Weights of a small mixture-of-experts language model, trained from scratch on English Wikipedia: width 128, 814M tokens.
Below are experts of layer 9 (counted from 0) of a mixture-of-experts language model. Rows are named router (the router's row for the expert), gate (a neuron's input weights, with its number), up (a neuron's input weights, with its number) and show model dimensions 0-127. Each number is 128 + 32 x the weight over its row's rms, rounded and kept within 0 to 255. Numbers have three digits each.
After each expert's rows: "comes after" lists some tokens at least twice as common just before its tokens as in all text. This comes from a sample of Wikipedia text that the model never trained on. Tokens count by the router's weight.

# expert 20
router:100099100157114127179167120110168162173184141112173137052105149080119105093115089165133137095075127135174140141136098103080211095150150125106131154132119106134177101122069092138101129133125161169092147115112085138098115170168191102080141179143158137126131161148082073150131129143136160108213161137077112074095127093124131078139155133126129114102100108194184150159109143145150154138063
gate0:167164141129116150192098159106091119078133124098146129131133155088114199077085189186183144116068171128146132112182118123153123117127139109154076096136187172140126113098121134121133141170056124114143143112126136137134132219076109173116222145180127083094082109108107100109193141132095094078158130106086132159130073117152113130078110151126150129135133125115089141100081110112104166124088
up0:133202114208150152135137133124056155097151155130156091138135138074144087116106134156111125092110159098129131097127109115164110104123122150164175121113086131033122121074213132149129148140056170130112152125171150167106163174094116102131102170107123167151101136149116119130177052171111162156156103132127091147104089085167137120165104094101115161140171091062152086093135137146167173089126
gate1:093118132173115135102132115142097167141145125127113095086149129149107121101096115131144108152109127148165140151138104136143071116153076146123180154159119163172135118151101112115102112117096160113113093186140090134146104199213142149143134120127180044131140125052151168053112135064084118216118140155150079124151102087170143164124166101122132164219106096137147090186113118145133179093097
up1:085090142176087152147133037157115164069117114167125122105112153159110119053114109165230151162154129089125098165116112134161162139162116120075148144163081136110123110158179129173105145086132096160141130096152121142099149196156099153118198153118149097149155156117151147123134153069102119159060123119098188129169126102136103133108147088128134190116113177127166148185101184128139160111126
comes after: " ", " and", " de", " be", " was", " is"

# expert 0
router:091084180116122110158156162088125125109113131091169147110156103073151115126063113107115120105032117127198123116150083102150171133101120148164142175159142099156175130151086111096085097151145116132111164062115072095096168127188158076098133124114128111095123157060090122139125165147100087129098141121075104081124190115161126118152135123084084101068095120162151133085143108144110164204120
gate0:110058093102076159118142126113121148162100140207078162146140065146142092136155112158086144169132138154109158130184080134161075116147113065106136144151148110134150105060135188164138097149054136092147086162159129161159115125157083164146091147119178142114085133101128094102163117152076118092135099145170132114085112094128046184177107114134110109150111086138136181115140154060139129121161
up0:115105178104181105111081105063125131143166108118081195157104114179123073188084125120164154115131150134116100148149112114169102171161113125111166092142157167136166134080144125155162124101066136154196127136148091155177098161182079210145120102128157177131106129129123089133177085106102102149101062133133111121088152118170081136180101132132056113149094098131119124097127116076133108184151
gate1:133128141093119141125137174098149135141118117088060111077141167150190083099143145106113116094131191152168149095168174163155097151141173082174221128093122089144113148138136116118143101132138145140158160126142158127090185128098108172085146135077095169152116108206217165154149116194119157131145094153100076059147094176135133107075095157139151183092125141145118142126128140109088123155117
up1:118122073082131156144115144038171152040197114116118145086143136112147161109078119174177150150088128131143124065118133141140175143164167154128136140135157148116143107111113110194145145139094178113091150121179090100128120121152151118153183044102152142183144102170101133065155133186104124118175149124083130112132079073141092088121120194105162131081143140129139177099115121085141152123142
comes after: "-", " (", " ex", ".", " re", "20"

# expert 28
router:090094143151109126139152144084132146109138187134106157092146131063117117100105086116135102160114166120176093159163102082091150090151135152134159156173146134125175145162128193163102141173121146161048130096135091124130091169154170108095192162120141174064140182134104132101155123180111096123117108096083098088078150088148132109160137129082095104103095126210184145136163108166191137175095
gate0:044144145149108116161128128136145133089129152094083085139118143126132155132144084119130103120116120179083058178138063145127117139170177119094141109192142117126154118182163152187147110062103112132124171118134146110123138082133078104139171074108142111158117181101146135131164177092126189100135123194201132153118071060055139133080185104130146172088126142132117160105084109117102141128142
up0:181085177118113119156160181143154184145145117173131166098161166064146130112107147110115116160093063131106128118133163054182135152116162153167119122127116181166113133085060140151109084121077125120063113166144096097113149159122106120143139101170118142156075124143141132123126156090151082124173152080087076097127156136105157141202151165129076169181135165097149065122167107127075094097130
gate1:129187136085225168119100109115150163123144136121102138141145060114099101112101094110122118167125134115133121130182092091112098166091103145129126137146119113110163118208093095089191061095083152082091174129126089147104147108140142076138147116113132174137139117137097153126173119131092096083100197089124077180111115140132104192126116102160129106124104114157088184113160125120078121224093
up1:138157168117110101132127113104150183122103197117127139164136158155150089086094112126103081156126127113158138094150080088149171092107143199167088114122079136098149151106125089092168084077092125060057189137159106128143096160201152102145166139146154150147082139121119143099165071176069110090126137136103122121120126177159154198123138128143106160154143170142129188116085095136120126195178
comes after: "\n", ")", "ia", "a", "son", "ton"

# expert 7
router:107107175084104114142144136122128147095112157180118090082176092052137103102100107119120125114024116136196128127153099072147144123190119149150143149148071103183159127175155195112130135149096122169090131058117106117100099147193144097079136121116110134113094176120095122098180135147131138132170136126096105114062136108133121088153138177092098104096093134164143123122159132155122177188070
gate0:157127124139098104102143137150092150148146101169061134108110085183058166132104149118176101106142182201156138138108095156147126111113142130147148086144143132086145189184171120131104134129168141144155113118085194042094127175182100127171132115064119128119125133081154079125111158095126118207086090216146130157148133130081102164088128098148122115110144117152093165160137177087129111139109
up0:163108126152122115117153104114102143079194114214142148090185073090135119132139196186125148161091173104118146164132085117179176146114040169170167130121117098143157110127159128073158102131161153114147120103089091050121111197134102073085161137098125150141143134096133138082119157140176117130118092198098131140166131135126118115127079150118165137084109092082106108131122100089097110085152
gate1:208156168114146126120217095144092147114062103116169153079111088133122115138164093123145175173121126089115103095121118083128132054085134110137166097110117174117120145112152159100159140107118124151103146102136146111103138151109122187129162070085062158120168108060158091152119103101150149146134138108119145124181139137222113068122121162136071092151167151175191135137136191129127104100123
up1:145157134134122092152105143153133181136120117106127162107154126141161103124112099154175154090155132112158129155081138117101159126164200125169158176114078113134106114067111129132124100128086126127105105118135170115129054088149136146022151083163103125136112146130051147130115089148008150108115117108121126139085136099172108111098161101162113113192095179126190092159136162157123155077069
comes after: "\n", ".", "==", "-", " \"", " ("

# expert 13
router:125118157173102100105134153109145131144126174121147125058146098075117077094132114158087088083089129125134160147111134075106190061165121190137091107183101126126180109164066150113140132126122157195131132114097080157082110140131180117074154145126088139130065156148122069098152119120110126163153121149081157065117140062111086121136178153134088124092077140156165164143116077151145181156100
gate0:089107153087091117118146093090069143144182190139202152083123224122111111109140090151110141128107145117131089156156066171167157141103126144115117173140166114117157117116102157131151161150146145124127129029115112090098166108125121099164183117181108081122114151080123169135147142106123146134160132090159103105178157144112138097066143129118113140064122135101080098084043170140155126175149
up0:138090130087126077110116089072101119147125153131137104120154191090170121097155154113088176121128187140116105124149092172206115142167085124152123152129150091140127107104135143125154157128169147101096145036108136077089183082117141144148160100141072062132104112108159164110134100111124163103107078120079120032168150131118130109103142147131101059061133140093139112116077175154179095119156
gate1:082162121171135079119092112073142141069103174136048166078176198122165162144101106138213109094119107113144148108113105109110144132107126121128105160119170045161160113178146123128126084135149118077105151095153148088145120197134139150125167099096153124127122134091070163139116091132143183157156150091156121098161077072103110079144094079109113139127093129073133179071130137153117130129151
up1:092131122145120147136130097133115130105070138169125144126116067172151120186066144106160159104073127160117169095143164160174138158117146141206107094124108087107097124157115131108075092091097109077115132101149099107172119100167085156089132147081110138116111146121057066146132054165142085134057173098056156131123094137127084132148140126117118112140119157065126135138128147070120179043128
comes after: " |", " U", "\n", " ", " the", " A"

# expert 4
router:116061142104104128138135182119163139133111176092150103128166113087155085102105105122116085141079181135159103135175122107109171116106106186177123119160096127172149140150109138090081100116116200194139180104111113109086083135114190137103200120096113109102148183129144112095160105129080131108091068132117145081107161113157104082158156101123058130096100150169121159116139116161200195163123
gate0:187111114152035130139113135091141127095175140150149123131091130138137075167109148179114151112122126137189176107084178101092129102085123106116143147160154177162119103171141156109122155141133168152093077162182069076099085114140159135114150131157176167157156107183170127187094085143088166171152155092037122067159126121107158146106131116152120150127097166154131076129153102098147107173143
up0:112124134099025122181100102154086135182139202108076118091111109128130174125134158119097173100101130160117158161100120122130138087137161104140217113133106127111112191122180158081110139163119108156078090116124152100095082146120146181115109144103152137211155113121084152116127126119115131100119158124136167121152103174127136152168179111085124110147106134076138082211140081133194156171144
gate1:192102091163117156136134087130153139100182173119131121143121168114152111138162173121111155189109168160160173129197148187112101152135103108149155106129166133109099151122135115108045155112164129095098139132114181207093118147143180112108171180196131073167129179113134128105130156154124069078150113118171129084132115119183119147089158107119092137073138061182115175144157128102132076109112
up1:162158175138069114123095108120109135070141110099167137114085146107098118107100169076152074158120096184097110143087136087119129124114109159151205085092158153119147166159089167135192139143107113144147097087139106099151113130164105115105096195146062136174174085138122190117154184112158175102150125132182096084055118127135135100111155095103098170099153131126144158164136094138160076189101
comes after: " C", " A", " O", " a", " E", " c"

# expert 12
router:131148137106126127143175152164149149145140182129125110087176128085106091068071120136102083101130119145113127155129071098061121129148131176140137178160112117167171103195135186124102099165117167160148157093112082105104104138152152103095152137102086139089089162126105132101169120133122169153159117166092076068125116056156119169127151172078078128099109124194170194133123152161125159186070
gate0:128125161130158099155165143046155112136089107134094128101118171087118102092100109165148147097141154116125123083147084112146115144156153145164181200128081102093128145186146145107076131142109139131110120113154140121098103178099089123100144052075120199081126108133125202106140107182151100089104049110141097134089147084100103133101117100083083153125171100115139128142232136146117105162159
up0:120062125148176181164147212133142142173117130113173068106171168137120099173112107160145123134135122102084109118137103061167118120074156173116137120147131061137139178164140096144135170098090137138122134117123061142088119134133143161122173126131041116133090104186175104168190128098132150050114122174157086100164136122095146122111154130079147115124160127063101070092140128119121089136107
gate1:075085135136113124109105183138126129034133155126103162142174142121112134081117140115119101121147130095110103157116098115075105118167141133125178120107089143101144097072129161171149164163165065114138151105156048140169122105163162067113139168107151119151121114124131123147090074139159153094154205188148124123142156151221117104114154136194099097139178154127133126123129039185137129121174
up1:082109231140086069138150190137152105145093162101140145143214105132138124075108126135136145100137147094103159188101113054080112143149126113152158120112083111156132096120160121183091158133142067108143149129186139146155087120160110111126158082096177106147134079112106145119113103114121144175136121171114134136084204149140084107111117174164097149118188128136144114036151090137122143095120
comes after: " of", " in", ",", " to", " from", " at"

# expert 10
router:114035139127108112189110162120149153133137122119091156103173132129115083095069066106142124114096105119194145140113104067072163125148117166130177145207152075131197143145076124160117052145138119106115152110116093118149118133115210138135146127144095132137153139117068117099122135114133137145189152111075118067102211096121153128193110159118097070110128127132141110099139146133144159161137
gate0:120130116168111119052161077132092138136101133134118144105092130122096136158123100101158153124093142173147120076162163191149189151127148140189121140157101113104178152183124137149153114161125132177110111066113177133165182171134146128139202126090125150149134146148154101149119110080128119117060109114110153204147167092144134087113121177152115053166122154113142126089088150225172189117128
up0:109128080130127133171130064116156132099119099177109150172048096131172154091139088077150164105072097130181092195209106124101159154119203139102209165137135109127157113108141116159190146059144132152123119136180133123146174162106106165101164156142086067154107143152166154126144145114118145082114076132137105153157094142115119111124139174163165147139139110130124158070130127176148163105154
gate1:098133133146084144137112136182076154176126092144170135108107127060137148154095180097077137149070085107122173209154136183083123149124093217075107148136179065150123127167148168081082114142118129130100146072137091128125159121137135136094155177094126067130083112138072138112130174090099128106113135133151138159060119133160116113117092084088125108153098081155081173145112097146114137099138
up1:131062141121056117124129152187092134125173149168143148166095134087134153088098157160142134165086095103142127077146129114098103078116102066095091122061113115181133109140197158120145114151168127129114123157097098132155139103124116101150121129085148053093117149116087154128111147145164158153192131036154162128082096075068137149178143150097088117059066136110116140129110150112180124111125
comes after: " ", " co", " pro", " (", " p", " re"

# expert 26
router:114111195136112119139161168083159127152137193129104139082137099042138109085122096157101113128089187158143090127138115062113124106180128123128118147136131102190155124179094133154123136156122127117107153058110095121111069149158185129102190129111129157102140159108087128100146117154126153133124128110063070076072145074167101133170137128053125111117102159176199149134164094173159158152101
gate0:161097107076126041137131168192134127146122084162157103123106150100173137130109126098081175115138079133106123106101153069113159122143056155101097172126146176136165109112148110077085126111120083094120120077131051150149141119129082155133088146114116066103096154123165141152120082097107121129173144120112126153135135139045129096149109120114101109174166165167167052152053088151136173146120
up0:100084105166126147126124125091142129152162088100134151096113142140157143100109099105120142149147114177143154098121133103146102105075147144137105091151143191113168192089072124096085125127098069122094156119123109103175114124075124151146071104119148110089176168074163120100151080174122057105122167167103033157156090108091164122161102161118097092071138120120136081136113181184193127066128
gate1:104090096224136138067151136092171180123157118103158134101162154130129125081147113121136145095160179169175183123118130100073128116129142102147170156114122124081144196118048164149129126194163130130129133108185114130167079115106128103104114107181106070113150119042081167170177150182137151093121095119135058101130109159154148119124155113130143117100144102134140101165157135136094193119111
up1:085112108160133128049084126111146193124138148126198094112160180106075154115153102111114167105148149136188171138159124115142132139148155128151111163119110158052132174154081154149185095230147119140135127127161124154139141079092143141160176191177103125132164128077154128135120172153147113101210122119181089132097076121138130150145177114132162114121118111191135088148148101116130166175136
comes after: "\n", "\"", "==", "===", ")", " =="